python train.py --moe_layers=[2, 3, 4, 5, 6, 7, 8, 9, 10, 11, 12, 13, 14, 15, 16, 17, 18, 19] --routed_scale=2.5 --init_std_router=0.00822
Below are experts of layer 2 (counted from 0) of a mixture-of-experts language model. Rows are named router (the router's row for the expert), down (a neuron's output weights, with its number) and show model dimensions 384-447. Each number is 128 + 32 x the weight over its row's rms, rounded and kept within 0 to 255. Numbers have three digits each.
Before each expert's rows: a language model's description of what the expert responds to. This comes from a sample of Wikipedia text that the model never trained on.

# expert 25
Name-internal letters
router:125134147169123110150136105202109145092168133128045100141105077182097124114125158057117130109107121114133153120124108100158164159157136101132191117135093120125124112152116160156094148079105136
down0:128192122095156188142098159098157143140163140132066136141078075123129087167171163123120131163127144136096099082146167076168124151129069060105161066121136105122112153141103164113062133177089092
down1:140115099057199153116154124107105126171103127165159117121111121054064155133117106157122090149175099121119093155144149075103162160141179157107100169120100089072160097087212083122120142115069084
down2:124125178136157110115092118186146153061084122175078069077135163124166127195101092142186093158185094098130125152155124119146150163120154157139192133119109142118136107185106151093151079172115100
down3:084112160078147126100106172147143086088156100149189115123130086146140152090160098139081156078099123108111131107076158073131129106124107166105158134101116132090105046103094151130090118158089149
down4:133125167108198115175117124174164080105090140101106135143152090209156167129159115133128181084131117113165173175071144060137152183127066151130072093127173186185135108087133135144132072126162085
down5:143113114159147132095143162128123094092078188094111105140163214115126129167096138184182080111123122179137193085091106123136163102187106157162077092138121144108133130145153157099147075160135127
down6:119128130092102126146150136116153153181175148118128182118121145079151170161127083138144154161157085063125122150097160123092067121104152122126145090198141093126134114114167124142133168119147122
down7:101123126147150170125131128108141098077053095145155137124144128135123106099061066109103075108173143165200167183120064188142125143161121063124140083163122116109144050096085121134109153118122142
down8:138124122134126088121175110128180081132137185124118110119094097146092116123151072099118105159081131078137124079135157128202101140105140121146125125098149156145113147161147105127131141162120157
down9:118129135154138081142113129079095167210117131104128117154169090090146131096172149126128158121111106124109122151101151163156154121080168140122171108141142147145169114085064153166097102096128063
down10:123163103149077147123066100135059168098205146107125077136096158117205142147114155147197100076086134107064121095159051154117139130095087138144164143149125101097108147179128134120072189128106088
down11:162146178157090117067135234140073160136057095157124138191172162138130161090089160127118126117139115130131119135082102114110115111118123152204160037089139065104132136120139111157098140131154111
down12:146122116083114120149159110157134123060161163103107159172121156148095132134115161120106189116248137075192099080163093163157127139169089121149132099094122074140166119188111108156176112137165146
down13:088155174154169125089122143111168105110200123162134181088131116093084103144097136078047205149136105139130095112068162115136194184101066158121114157132068096117096114100071137172126150132083154
down14:101130119126134115088155163105154139166102130135119082169141062113087069149103148061147148169097101178117161141119145105176116192159132090146053130108169107111159104181112117160127127080063165
down15:136120135130120141138116101113206118143154115117121161112120081089144110097080099205146133136125090160128165092136159156135190117107125145050140165083123184084210149171126106135156109146103162
down16:122083069147153173124044124092123110222145091076112129157155108120111036182188184143080098126124113088116134082140132089095130127107171114128066115110075198104120146149123181158103151159092060
down17:122146220150132125094109058146038145085115173201108170125119183117189129136131104120103126094154081172128105154115103105128125154114213111118142174094110093124117128125076096098102110151119174
down18:092139115119112168148106111152138158118100148158134175163166123137084107081145131141135111133136139130172102096067103130176137111199168123145175123115138171172080123181113116060126121173170162
down19:134130095104106149116118114178117184087178174129093086180139165121165168180138161126185181181130164108126147101170140147115105099083082111092129157098147095105123132143093098143127127110174122
down20:108113133111145144120068119107120097100131160074126071094171134127089204135164153087123091125150170184173123189121189157085152161163127099138121128160154139083090111081164114194086124159105064
down21:138176134182098122119122071216147140117123104107085123098152153154142154097183100127077081139132182105204147196112108110177145131149160122131143067071148104130097087157090143153133168179190158
down22:127143134134151138153099103176068134134114163182103081117178169121084127122128089125173140083099169155135052132091078092167132101060150102091139122169111133085114128136153111189121137073153151
down23:144132137100116107177109143102200144172106122126109116146182137149134197103129111168143124118190197131125126146118179145158125139076056157126101099153144177052112158150161181123083145099131108
down24:134099157142124117155116113032136166140128153147123181080163093147110100098189139110082142146135127167149119074124131105090151135109134122146116068111171139114122095097071077111131166194155109
down25:164149160132117192168193114141130093057131124159157126112130118124143102104093104202156175132058106142176118138108118138116076116134132163104136147094126123143147138101096093159132205138163173
down26:105124179126141081172129101159104169115115114138089127135089096059123153100084146114090166104150119075102084109167121115150132140102128135191116130168080124105128128088138144158080118153115134
down27:152074101128125104043080056144129110110077142152151114121166111116130152118165171148151159105137176173147152132158133111136080150106152109152151140159096104174134109110161067179073168096138105
down28:106155177100128105120142149109138230167109145123093118173087144139176112156144117116166120178123149106113165162148129102103124112106189125178133137140160052089087204085134089091158092132094122
down29:186138123163118157135153108110122093191150138127181173169175090171131188069101089136082163141127120126146138141142112087096086095174074103096176137162122147143075189156160103167159115120118076
down30:120153085086131134124110161094088129115135093244133115109156032130164117132134103097150158166167085121137125126096129118134090163106127112188141151148136158116108121127144112202166121111141117
down31:139106163125068158164156132133181137097108187136163149135164149106154110137130139113166138129113149088117081100213119084114130135131070106120106148176096136175143127174096128126150105126114153
down32:098093164150121118102148068212111207129159195098122088137134128149065130157163102141170100127126136144120144132117144137129180136135139128128112077088174110150173114092154187117118211132091100
down33:137089136108148059115085177081063096075072085121106134196131186112144155068127140143147129117153170120113077113163099145155080155154120137127089161142136130166105125127106109153138132147158120
down34:073106125190104099123097106152141122204129124204141187132164158117166132138186061184129114157132067141168111159114130106189139103136152182120138089131151106165134154142148159128136103144099127
down35:153126234145237127093107105134109067162098143175136127084150103118106130155079098125101152155133200193140142177182147149093138102124214114081117130162148168103124067095117081141170153101155155
down36:177114159092106079098159135129175126217087143141115158108117086152113144166146128169125146131153147122086094102164067089095152126102117087152159095152136129085159178129140119065154129101118120
down37:112133030185094116170106122129185166120137130116159167141121120123134112144070154098131155132113152132152144156155093122121181187140098114117106179107166075153130123106070074143161131147145125
down38:094123098099138147106076124132170191095093124119106105132147135164117134170085113099158107149130134130090183143132175099114123133158132091154131112108151146134114123105113113135162096154131202
down39:074134109127136095136146128130120125144217056187109178138103142131106134137120122189160108099095159177117121088069133152131134121093163136170114131129100118096124105085160129134082145189117111
down40:083122126147110110148088063116124095099127168130131120130078132114114099105145129068096117116123102148126127100149129152167157153152136074113163071134157123168143143178129171164095163194101105
down41:108131107000096128117133182110139096143151115107131119133104088125168180186101066153104126124147119098096186114165097122086153125074092111117133142089146151085113182191154098114121121123123168
down42:115145085139074117069162098163075149134180176167128173122075119115149128090101133128121160139100114132117141107082164163088146173161124129122170152141093088114174207158086148108164164114156142
down43:060101063169068175098093108132104137116112146105139123135163109128103104129146169093150187129159156122137140109172140085160133046176127120164080144139149166114156107165115123126178150124142174
down44:102134146076111120117125170138172082154068099151188098124175179085125163146145127079133124056165163115188130115123124133125131132157129149113144114107127090133134191099112109129108106067070097
down45:159168170106155150120124103087107165114093157099126125175146152132110142156110133113183157099108094112126111148148108140145116180103106102149108181115161024129125133193149105149055167107116164
down46:201107111112137099097086127112186154113126101097195158120103099155168098153160119089194128143132138080095219116161112136081151102105126135101158151080108123105211163164160110141162149109105124
down47:123143121173118134185122139118093111172082112133142157082157149113187117065133124187062104141106133122063145110099087134101125108135158077201133163084189110134120129133144086126149136135183087
down48:177149098171187145098137104076149093178170128134073134107099092158121178085100091117093117129128145120117156105100155107208101167140138081098093114174115169111106102107171154090119125156150140
down49:103091128105084178145097158069142120147144106107057051116127113166119089151123141179135148134135126095142136120113123152146146180115122083133100122174116085136081103166078075115119104086151116
down50:105088131103092142152145130193119071145164125163146126101105093145123120148120123106135181090133129166109115131116123064135099102101108144096115126137161118132115111139218193113113132139165171
down51:125133189144118168112140185151165148156084143058172115148140155095111123170171128114118118107122103152144078101133131113082087107121122112119125125111089096178134173144177099136126118151116103
down52:122119091146089126129147117149155137083118124104125165077133157117193118168152128149124090110141097119146159083160081166152103134187142158125077137097142095095165080139195171142058121145117075
down53:118152106107117166078177120086156121156077118184178122115099115159164138125064103183145158130238120117072121156083190075197141139133128153144080111124100162157083093087084140146152129162115114
down54:102174128124138156120164163171173075182128111175129152149082113085166171113162167151130169118098150119108149138127083081105071114182174115113148113079155098168167105101105157185119073193159094
down55:140116036130067109169095116086112118132117078179147118127136166134141111177137109126120122103122154127066123112165112128121075152148178098125154137117089079160079077161105116119157146136124125
down56:159118200099147106131143115066129170083134119170157099103134155094149105172153141133110150084197096154147083102103123096086104133163148106151114061131130119174115145142145103153166123158104120
down57:093151174147116160159184101175127136096128080073144119145131101131149124082069078121124161115140116141066112170164120195154136125160117157152111160110143118085084133111127133054127136161121104
down58:131123054153079178117111119131111137093102082101104152064073157114189127101176093149145099075052117170135068091169110216192166156156075132133145164135154146141125129143177124067109134130144144
down59:154156156129137131132137118105133086059109162112091177184100141166060134202104143091098071136144114174147100215153130160103133123138062167121164086098073143125171123108107132179104110143118119
down60:107083157101158064071177171174087069118133118087150111124152115153115178112153128128154128145099080162089120077096089092146136137106136161124141106131192112113087102078175189095147129163152086
down61:108101120146171209139158126180106162086182113173084118147122162133123126139153162156155108125157118078104125142103103133135119113173144141149147176114124050151108080131167160115121183114113220
down62:115132130083092101178136117108091161140139138144197119120195168122126116096174113034072148065081108139155121121133144170091154182123178086091143160144113171129074099142138098117075075073089132
down63:158148171152110149102154152120136098147155095094127108138089085099084087155087117114076136159120151097141091162131107131132115154138158117124128158136123147076114119098119119140147215153118079
down64:102133156130145126110088162142134154155170129138099093113156111074176169131115171168093235134121093155148058089085088084170166095129156116134104061185144104102082113097092111141118140119128214
down65:155139087103168165105145121210083113114147105091087178122092126105035066174138109112109109105101151160131120138105089159108149125159142078103142162110051124132144171112134160190123226067121144
down66:158137149126163197155121145177083140150146084144114178148157086122129128113106138152067118080122109107094121187160114170090149120090134149147124097145071142099172115137131116096164115173158056
down67:149077060131139105128110152071095071131107123147161096215101095129167124135104084103157107136108138124161130107181140120142142107124161124093156151114176114129094118122112158102140132101151088
down68:107134152146114081114150056078158128051170139134149130118154114141171134125102114062098155097148176147101098157144159088075128203119145145085117135141078176128111131171131109192166090066148152
down69:110160130123068090074152116113063119140129164094114127142183119128116112061141088149111105090199135104114150161120149103167158101163129178146135107159091214135081132046095197143111078149107160
down70:141142119156173156151135093110100092132149114115147155145183131114139132122107061108139115126149135097072129128081136137067135070162157125135070050109141135135133115087142100123098105169127139
down71:131138091127131116122108149174187110103143117174098087173143108116104102157071149126085114115112067212091117081162160109182179130082153125156143098141047099218079137145141106125107113108118093
down72:134118147058098139106121121066139086138074092123136115177132114149117159086148074187129109147103163134116099157167109161076102140129138171107089182070100100168141122163115139108095151166031137
down73:065130160195061135112088159120117117122122172135144127101198146148091125196103086125128143148139113140129147109103130104197089163123103129155150159149106152128076160124118129218143100140145199
down74:217097095136106133091131093116112174125026114154170149148112097084120105120145164128098124111073149089103129146149092144075091087124119161123188150092153139151118154165119225080197172122127137
down75:133136135128133153154127151127113092123172100106105134131128118144070122140134150106075140118104102180105120092158173078156149124136175126073091139150113113069140129128119116108151145074168115
down76:077197155152124078119147145109102115147179192162125113078125118149132060076101100097113099151122131119139073145141114130164178120122106114243084185090127148097168149158118110067128102061145187
down77:070146116155150123169149113033170133185158062077114107148150146189134113116139111124125112170123076084135186074106095163139123125142069166112122156124139152155157141147187127104142157159135130
down78:147089171150105109143110130112130098176138108133132132073139160105116108163104124140123138057138191169129178150077129106172141103146155152112110119151154128109134134164150122117078132113100138
down79:189130100121183122147071133065097086135070126122176128117086126185077142122098118165104106089067178119186154132143136182117129162172144142096145149134094197124128176187128159162142092146117075
down80:118098124134145110116169164116084147107164107144066148064190084137109161124110167187068136088176118064047081122145147116151139082114143034154182188113133119158179073157084214153112118135079133
down81:102130150124121044149128159141080149149201122129110106165158116163111116107101087117153115173080148167128100138154164136114070124133107126129098084165133146155165120139157177087133119133141126
down82:132123108124115138138108083120169117118205152101126154153117089111122118085119166085160171139046134127183110116133066158128128147150132100137097130128189161109077119108148148103126113106144112
down83:088126122179141116155056168135121109141155119105116164097152112181110139153145136149128092121160112191173095138094131160163116118123139115091103142102106129168133053163143145119122093102109142
down84:041147110129137115123135103144143103127163125147145176160184093110141123162146165098128164108118118150106138101045133082136073136124110169182186096063173157118193154100194149158137128129081126
down85:121146141110192162146121155123153140074166105105136109123088132110130133146164095167098120157128151164137119128086117109117116117092108094105140120141157045127184124160116048203115179111193100
down86:118181155138136150124162164131107140160131108110141139113129113120091121106117145176064111113147143167105137152116089050115176113124121102136127143173199201115151152059143178094167180092152160
down87:089134106109102111148192124128127106207062154156121079143188111097140135090160115219148163122116117134167116122098163158114119133128163086212129096168115122123158123110163141157180132102162131
down88:117048128145116122119159147104091117108174187098125134080070118144099169151151156127185128150139108105183130098118161095131151100104113170114169165087102110158141152119057145134119125110116194
down89:116140124128111121111133167133124170164119098152184084124135145105118111132149147188128115120131120118087146177125162098080111189102111140068112133135116206101121149133122106158103136154119160
down90:064099110169185179064203060157105102157198111170129153119123166167156154165157129136108154168140079144189122123121140154137094096156103168057129100161189155126119143101118080142127093111154158
down91:133067142173104138114169105104036127111152123107130134090068100123103120143148118182093105170106120118138121167146118135090126102098182094093120101163157146099115098161187119095082120136069107
down92:083061081180108134087144134093101162120176118154119086095144124112066124113132095126075124131114131127131146130115112161129067132207079148141119132144106148124171109173101131134139126158097105
down93:137171118154085116082115164083116177175108087170149136163094101100087127132240072104131138139085117099133124082118179126136154105074078128117159169116111108148133181125086136168144117159130148
down94:150099101195070113147146086128155157141097099113110125123078173126100091152151150103136129142146131118182172110114082111113133142116137143149128119093127152132167079127113121122155104084199159
down95:123138117123137118198149120130122106196155152103138105105112182151127178174142181154140182090143132097137120132170126116128052089120136112148091129096087086158123116178137143148082110170111147

# expert 2
Numeric and unit tokens
router:080116138111084108080106128140124199146180130167183103149141099139059116115129123135142112107119126113148068103131159091125103130111144116182121186115076142148148118104128136154154184126135155
down0:146112159145057143142123105160156125139125074187150146089129110182136149161135158174115212122143177182134100157170148115133139170192142110112151141130160124153177158139148137146176176170112150
down1:150148095101125116121143120118125151123144175162120098094140142120085071150152124089092176144106137129168164073147123110125101112148172104153089170092115154132142122065106141138117181001099086
down2:159135123147121109161124185155109112145094152160102151092108146170183137142116088127115155172164091129139185063074105126092134124146140052129118120123145166139152105104076119151089162147135135
down3:154127110127092124106189093115097120172150152140135157112148169149079122144121126103147101124084136067112125158099162144098084109049129146159144097127160158136136124115127134116167113169151151
down4:110147111130122196133095116077119167070102149077052132169067104100129111111151113149121130150152120112090140081089174124106129152154126146084126143131120091169144107116150112116158171094168183
down5:104114141124108114150132096129058116090140079108106086111113099093144109145070107148153123128117113141131077118124133116149143137151149115155118102100120168141154133110125102103106157136072099
down6:143186127092114125143103137157083142185154139143209147152130108191091160076133118170146160168103141127180121160136091174163128093160087107105144131147068143126131136116118127147179142083121124
down7:167103151109068156075133206107143132132053131135126080096181120145172069113140112134072092100135137114114144116112133090162099101115132104086171144130111128130081163091087130110062143205096107
down8:107143195124109158158076090133170154126097170153141116123149162072171133139094147114105174191071140088117129094208188114135143110157168113100179118128141094158176164072133177106143135149139126
down9:107082087152052136102118171176156115104121137137129169137117123153103166110120070139075145130051154139113141157121130114106119181096085170159163143124079099112179110115148143085130069146132086
down10:110175167061133126109111129109179066094162132116139103115184142079128119183148049191148061155121148105151143150138148135108155126115053133132072176083160152082124122124151132147099136132141137
down11:118083171093138170156114184140119146103141116135112204112110184084139137178125086121129120152040089150130072078094153127119137094166119153138185141152109113087101127086173143163088056107112146
down12:146203121085087162123125114171152140137101089125162159120202202138135094110130142104101075129109154086171170109109084101103123164152181144162135182153077148109135158174139108064104130119102156
down13:133069174129113094179132138186155119110151166094100159155161173148127142144107157118143114192148117126133119125093153131109087166139088118164133104110160155092136156111179091109167038100085132
down14:154152080153114169084106157095171124141115115093172125137056161084200094143131165153122176149104097145092121125112149120113141075121064141122153163132181124088120115106120163137176153184188142
down15:100111102151214179114162138098065088131143111142137081123118098113147141106120106155131096154122117176076164062183109079160149170178133154108114091117082152152122109165064086147105105114124145
down16:093105158146091163162074108094101100147122097176112104077149125099119129088156177109154077156102090128183129086184198124144088150140136131129110113101147136155096131144112142028167150181141102
down17:104083086089179187123168141113086127082127123123093114123099083138126143107132137125079145094122146112160150072114097117158125096124143113099142136110097132154082084126086115110115094132132146
down18:127153137147131088123116096092148054111171110088143173104081089142160128078128183103116082130123166158134105141124192196111177140140078117133144128127160153123141089078152092078077146108130114
down19:086116068134160074112114090150164070082159126121132129152135103167106158115106112116059159091148131094176212068183124092090172165121157137102159127117073140167146130134094106089150140183138090
down20:147170149168078156115162146117142163113188116136070086129157094200118151115129098122168119107109122178118110096116163133140078177136096104125119080100114169136135080180135152125167123052113138
down21:120149140145115137108125169131113058159140083178122092168130166146102081110148104181131173126140089102139159065168152093146098144131088150045091102183093108147195108115135144105122154126121153
down22:173176133136075124112127181108085146130128163163140139159174162172148156124072140088098095123075167089113139146128156097105136108110176103141198077177075119197170158141173166124112141141118088
down23:150171134140103123198116158114157188089159086063148091146095102191116154139161124075156156110084050060132082104105130128159153122112094108144128119134097153116140150129168129102135179141137080
down24:128166136108108173164155125118096143173159126109153153100145172166113115124122159061133124129149100135147115099119122162142178173191157129115092170132144127145143091098094084120158082115094170
down25:185150118142110100190156086190193201097152147128156147131126191111119112108122122092104076067174117109184128155145197116089158109088142140080123170201115094091126064164117153150162147143130059
down26:157067151073134095128201171142099170159096151172177156120138105142149155138175117162098117099113155112123108141111119153126091140130102161184121084093058162149183123148120109131123073134128165
down27:173136091135164144118185120165159127159157224099130124196141179151109097104181198128153169127146058232064155126148104124110091198110140116146115067167110125130117102102116115102196114136095136
down28:104136124133142085130107112154180113147178142103184182092111121121173141127152069116128122152140189194117104169025129111201100100166139162154133138126152155168124154060132141100118138166126151
down29:130142109145140130159203170130087113143120074104138086148141107124120127136146108114106057176128112162098110145034136173088074101087150128148083127122118048075143122110102197134117137127135059
down30:104157095176183088110116136173177196140118168087119105195085155094140139190110130111182173162085166124137137176132092115160125166118159129132142115174174072162171086082193198139109140165146091
down31:114178129163171145093131108107161082131109147147124093142084174120123148101117111190159112107217136117081148153097122015159132165104163120099129137076112155179111148090175119160139121113098155
down32:148163123136112161186109153097120134120131177089130102124132143112144154154125129102105107147117105118119154129126155062124154131100098129095147095139172165101177121129120115107083128094140071
down33:176165094094139189078103140111075149139128112124160096127069096117094153111152151102106120096187147099131144028100110112206128167128069158096102148173170154131191081123099151054199166105202091
down34:139127109115106176110188131144145108075122132194125148086186055148158169101127150103164151137128121127122118193154094158115087087148134087110142112129092095109112079118122081134122151120135112
down35:148133133110201102144107122102144078181078132165130118125147079158123091148138161125116102145100042144197121101111112115088116177110148089084126166091132154156124091113151138097197135125140105
down36:094128096168120157135068090102102084187123141145094132109129123128156135159137121069164124098179172163159045200122113093093117179152140148201127141125202116117106081107117102116124102094183188
down37:114144097125087167149136149106116129121144118144111155117127127105103101119106142141083164096064094157143122105179135112108147102127107163108127177117151109099154114147058183179134193145184130
down38:134129149110125115118095207123133103105174114137168063144134107131187094182141117159118162068170135122123096105097140139151192127153134126186155102147158110191152099101118087130105134206176104
down39:137187142110066197114089137101107190103123098135160069142174113117098069094101152082138113169152124171157108128114119163162150124172112141145108165137125118131108147143166189101165092165116178
down40:148160188136114159182178241138093067123091140137142103163123098133123185154164174126115146068127180129138174142132119148097081139102115141104153166090096093053125122134115117163159193170125129
down41:070189119130143136181117109103117130096137118215152132143070130102151064087113100124140161136148148149117102108136111183098093107119148168110179129097130173125034165162196152173172119190113238
down42:108169113153150140161096134097072073170091086166090157211093144106163086133050149140085126144120141110141145145138139166119117164114065162132150118102150077196105102102195116088101124152161122
down43:145139124125164072100214170101173113129112124108124153153135188114122123136130162148167102157136106158160138131156157085118125090134170069153133133132178067068074117110176185091172092161146091
down44:051119084168126158118128107119071105104085107144152082125111169097097091174121178147143105147120163108100118133061129150142069182130145104141121075142083140147142135170112128146094062175115170
down45:166104191151163143119110078123212113181165106217132165074109106110106157187115138156131157113161075074115105074130128111090134139140097132109095116110144084101108184157118154114114154128121112
down46:160106136082148119058138169148073107175114121127040155140048167107103062127145079154133101132112064113120107133119138134203128093073084126163118114150162122066074151105122151204135117144158162
down47:131150120130194141057068131144135145147124140131117119183086114104115079129110119138164131109050127125194158158173104145100094225124114102144103114113120094084081118133133138168161131121154127
down48:179130148115118141127167109129154135151185111056109105142116077126117143150103138148153123151139101095093072166172153107181137121127132160117126132145080102103086129140128136166181121153088094
down49:137139108145151147125146164156117145111128079101123122157136122125113134095152145108130164163103130143153101171114143138102188183141073159121073082135086224145101102144191097109132123168146167
down50:117134108094072087176160166115094104141112132124069078131151074073163146136115191149124095124115115110097103109075124154184061118104106194135188095143177119148123136135157025081126098145159100
down51:077126151093053140125110037111119089141107123101203121115163133104142124114113128049112067085150124071162143106104061128093150150195149139160188166129124098114132108181119123131160139105102144
down52:107171119113149138132084147139144059163134175119129143130185055140140114132120136132122170135125140136095149106111104107155052148114129121154101125060181132106102183144096146150137158089119153
down53:058119085153212156097132164199140112111057050098146059115189154168064091142081152153119158103100113158177139170141160116144132116130158109139125096174180126121154152151162134103137097107171114
down54:080087090103172204134168132144148076126076092145138170115161116169195162089167138162121208165119146156139104139169100140153089168069154079205152129093109136150150114155106088167167143083058191
down55:128146144160137129083133153120111136136155125108147058128169143099117128103149074137135075077125106129188149069139184144106176083123128078169161173112109103144141125091141176166127133128127147
down56:118100127175119116089141172122119135161077207169148154156154124101129196179115145074053107100140160103131107155066174127101099141122108182149114097166068133116137113112085091127092126149099103
down57:159158130122185119159120135188108138086138130072162094103114100119120135112112147101161126117158103092133165181164117094100115135163132160093100058161182092124132174099158177157129113112181124
down58:110115218140109195102133143178137117158099137132119194108136117128111155179091087096133123182097120166157153079089115109105176097089158130111051194198172085073174158145089132157088142141104086
down59:157106107097093106103102131124074092073135110111105093134154106087081115075098112125197126141139147177118179145154162143068180119119128087144101152067103176143111149174114184120105139154123112
down60:119093069142127050116087132130123071135098168099106130115134117104117120091137093101115143105140133137103170162099089165171145169151082135120100130096067064193105180106143161141016104186159125
down61:064167122117147152174088138114130068120140110103104172163098218163153084119094173129104116168131154118061135150100113132156152123146156156120142114136181122096144140075180128164068104124086118
down62:143109148142111179138152133082119117100113083118083127089141056158153125199085155091109141088127122127167159079132083161124069152131114082139162119118089105139095155177131121110122107087177121
down63:087064137069146179099159121086130106114130145170184140089127115133089110094175113169037141142134166180114111114145082178144147091103131127140157114104141118196099088166123184144122145125097088
down64:135087154110111122149102116101156118202151040133150178119103110132148100146137104174092173092142093120174099139123147134134140148088155142088145142190075059130098148156163168064151160174097139
down65:091123157171093130146073078111120140151139130110163066126114126136048132135106117155170146164091049149098066144076137163126130102072153158082120083085147059102227169189155124160147167108076140
down66:136109126187136184156147133138080114110142111085174153144170124125098101110103124108154079113142109176129144091150128106187164152155079118095116139153076088071161153160111153135122097137150106
down67:140103110090108093150134101201079183128114124123162169178121119081130093126138161130162187194096117061184147148042087127134137138138118114098104081169116138126149125150141137118146152155047137
down68:113173131119163107146121162087123098152135180155125209142162088163168078119118061181103136150138172130150152184162143141210117161085060098147109108144118153120109165094130069074120141142131151
down69:100156097084167188134154122131187166089173117107112132092181144100168096130083118122121142114126144165126166160124144154148177097120117216165086153145149128106088187108093151165149109126111131
down70:123138139165132144177098135141162105097121167077163097148121194125185067113190115136097096141133123071127172087124145125162167123101109147149128121135123163167141146080227095212092145124149092
down71:131118174147113133118143093105100137141116136171158146102159033120054122107108094118120134077095124121111140151130106135109145127032095114128235084134125165105113079158135111127123160145076100
down72:158123127033149097116128131081206125124055123184085089066124168110161070124107086170122097098101095105092116139082146188159109113127136143126112158134143121012102157135099085117095089125116156
down73:151115131117136199176126077092167172145160072124124171116098135133176094089116140102109142110175170109152117128146084082121100172164135091155098151154042063115107139187109106123160155159116089
down74:119122139128144128117110074167096124134116125103158087075099067056125138160091146108124107179112115164065155146120118189109129139162128156130128086161140111130102186120104131084157141107099108
down75:192137145167164085102066059138117128137199180142073166133169143165123109151099094057139156100149088087111177123088145087134094111115097062110164124060115110174159128127120123151131241127139158
down76:106121142124128148141137109108168152114135101091123099157159201117125134157174163141160089175122166155121157160104122152074155130206110084125132136129189078157124117203111138147126159127148159
down77:110127147201160105194102111120072112126194091163097100107151090105169117153204097209122175148126118128148116119149120125049148138109074123165163054118141148083134101168145090171105123077135153
down78:088129178161145109151178101149086133135105126113108120077113136125134080136137138112171116101169105119132114124120086104134093159094100186101120160112145121129136062160198128159118172109152169
down79:138144110084139129122068072155095071118169133098102147106155162148111156098101138139135142104087195143107125111089138110100127162035130215156133152076088118120114154170109039181138119104156082
down80:094165108165111113133104092188136126166133124107080189139134114100127122108077117144141127160083073127100185107127197165170135166143110132167092089095151154127113111132109131106153143137132114
down81:179105145149144120089147176179151157100126171142131126153156115079163121151083106156127145144163160150163093128184120156091143106120150109146169151141093159144138156185057092101130102131108159
down82:132107152114112104063160066139135130118133134188135142175158102070097153115073065133091137121121107093155129127106111082173168151142149159118123056181153140126118116091152102096096111131134154
down83:112117131203162144139096108094134131095205154068137128165147217163114059094152125115073069076142091068117105118086099149147167135081100131144126162110115160131082084134141088162135140097109134
down84:127166089138109130117111140135134204138101188164115141156091193069179126159183127123163138129150176135178110125125136134157130105024153074139169120117132141118144119103170122161135172138150115
down85:144134106156068144108127156118141132120065104095129161114112175146117142136112140155122106086125124168110122120149124105102156152162112063132140170192138128097146163149108129127082096123114093
down86:123115195120175103130121104102156161066192117162116150138104124110146127120166189132151153081128078121106122061147163144108167196103163118087161125189113127100103152087107136160168065137164126
down87:098111144082130133140144138149134111182150130132143132130184096141129125073154134135110172126177153148165125167154155125129131159101131136159136103187183123162119156158126142160111186066144133
down88:049076096073140138108163134122163115105161129184166131145106078117147145147134126112138136183101104152170083096139093109110109164152122053095123133133176151174117088096174134140153085137138163
down89:123135113093140085141154104083146094062131131154157137134166147151155176091103090160188166060129167071041121159170148111116110129161154109135124071117137100149078085108187119095085116132133102
down90:125097114182075137135122115202115127133129116133174111154141139148146098148155126118105075135181178137152133145106053075160139152115120164062154080105105139109182116195156146177076161122152096
down91:128122158144110064147091083115124154110153103148134146135106084162116174147176121175174156132132069131164041121186094073117115078115119208092158115148113109113141124131104149132183142126127088
down92:124134094102077134174068195105078142131155065129082099083156148130094144130101146108080104128108116149152122135159158086072141066109114093147121120226140129144194129141098149101155143155093168
down93:122140125113132058088142143094064152122165166131104068205183107093159103081140134095157068112113098123161106105082126095115150114115143124194128131166134132070127118139186110030154058158164144
down94:128138114089095102131132076162154176124150166088100107182112156154122124079099108117119112105102075158118099092138169067186100121073125160179132093126124162089089192174124185083122079172169057
down95:116144141131145143093115103164056077143140109106154135144127067150103115091149131119098109129139096128150123076059206163086171149077134175137122083213191153105108173159147115095142158098150158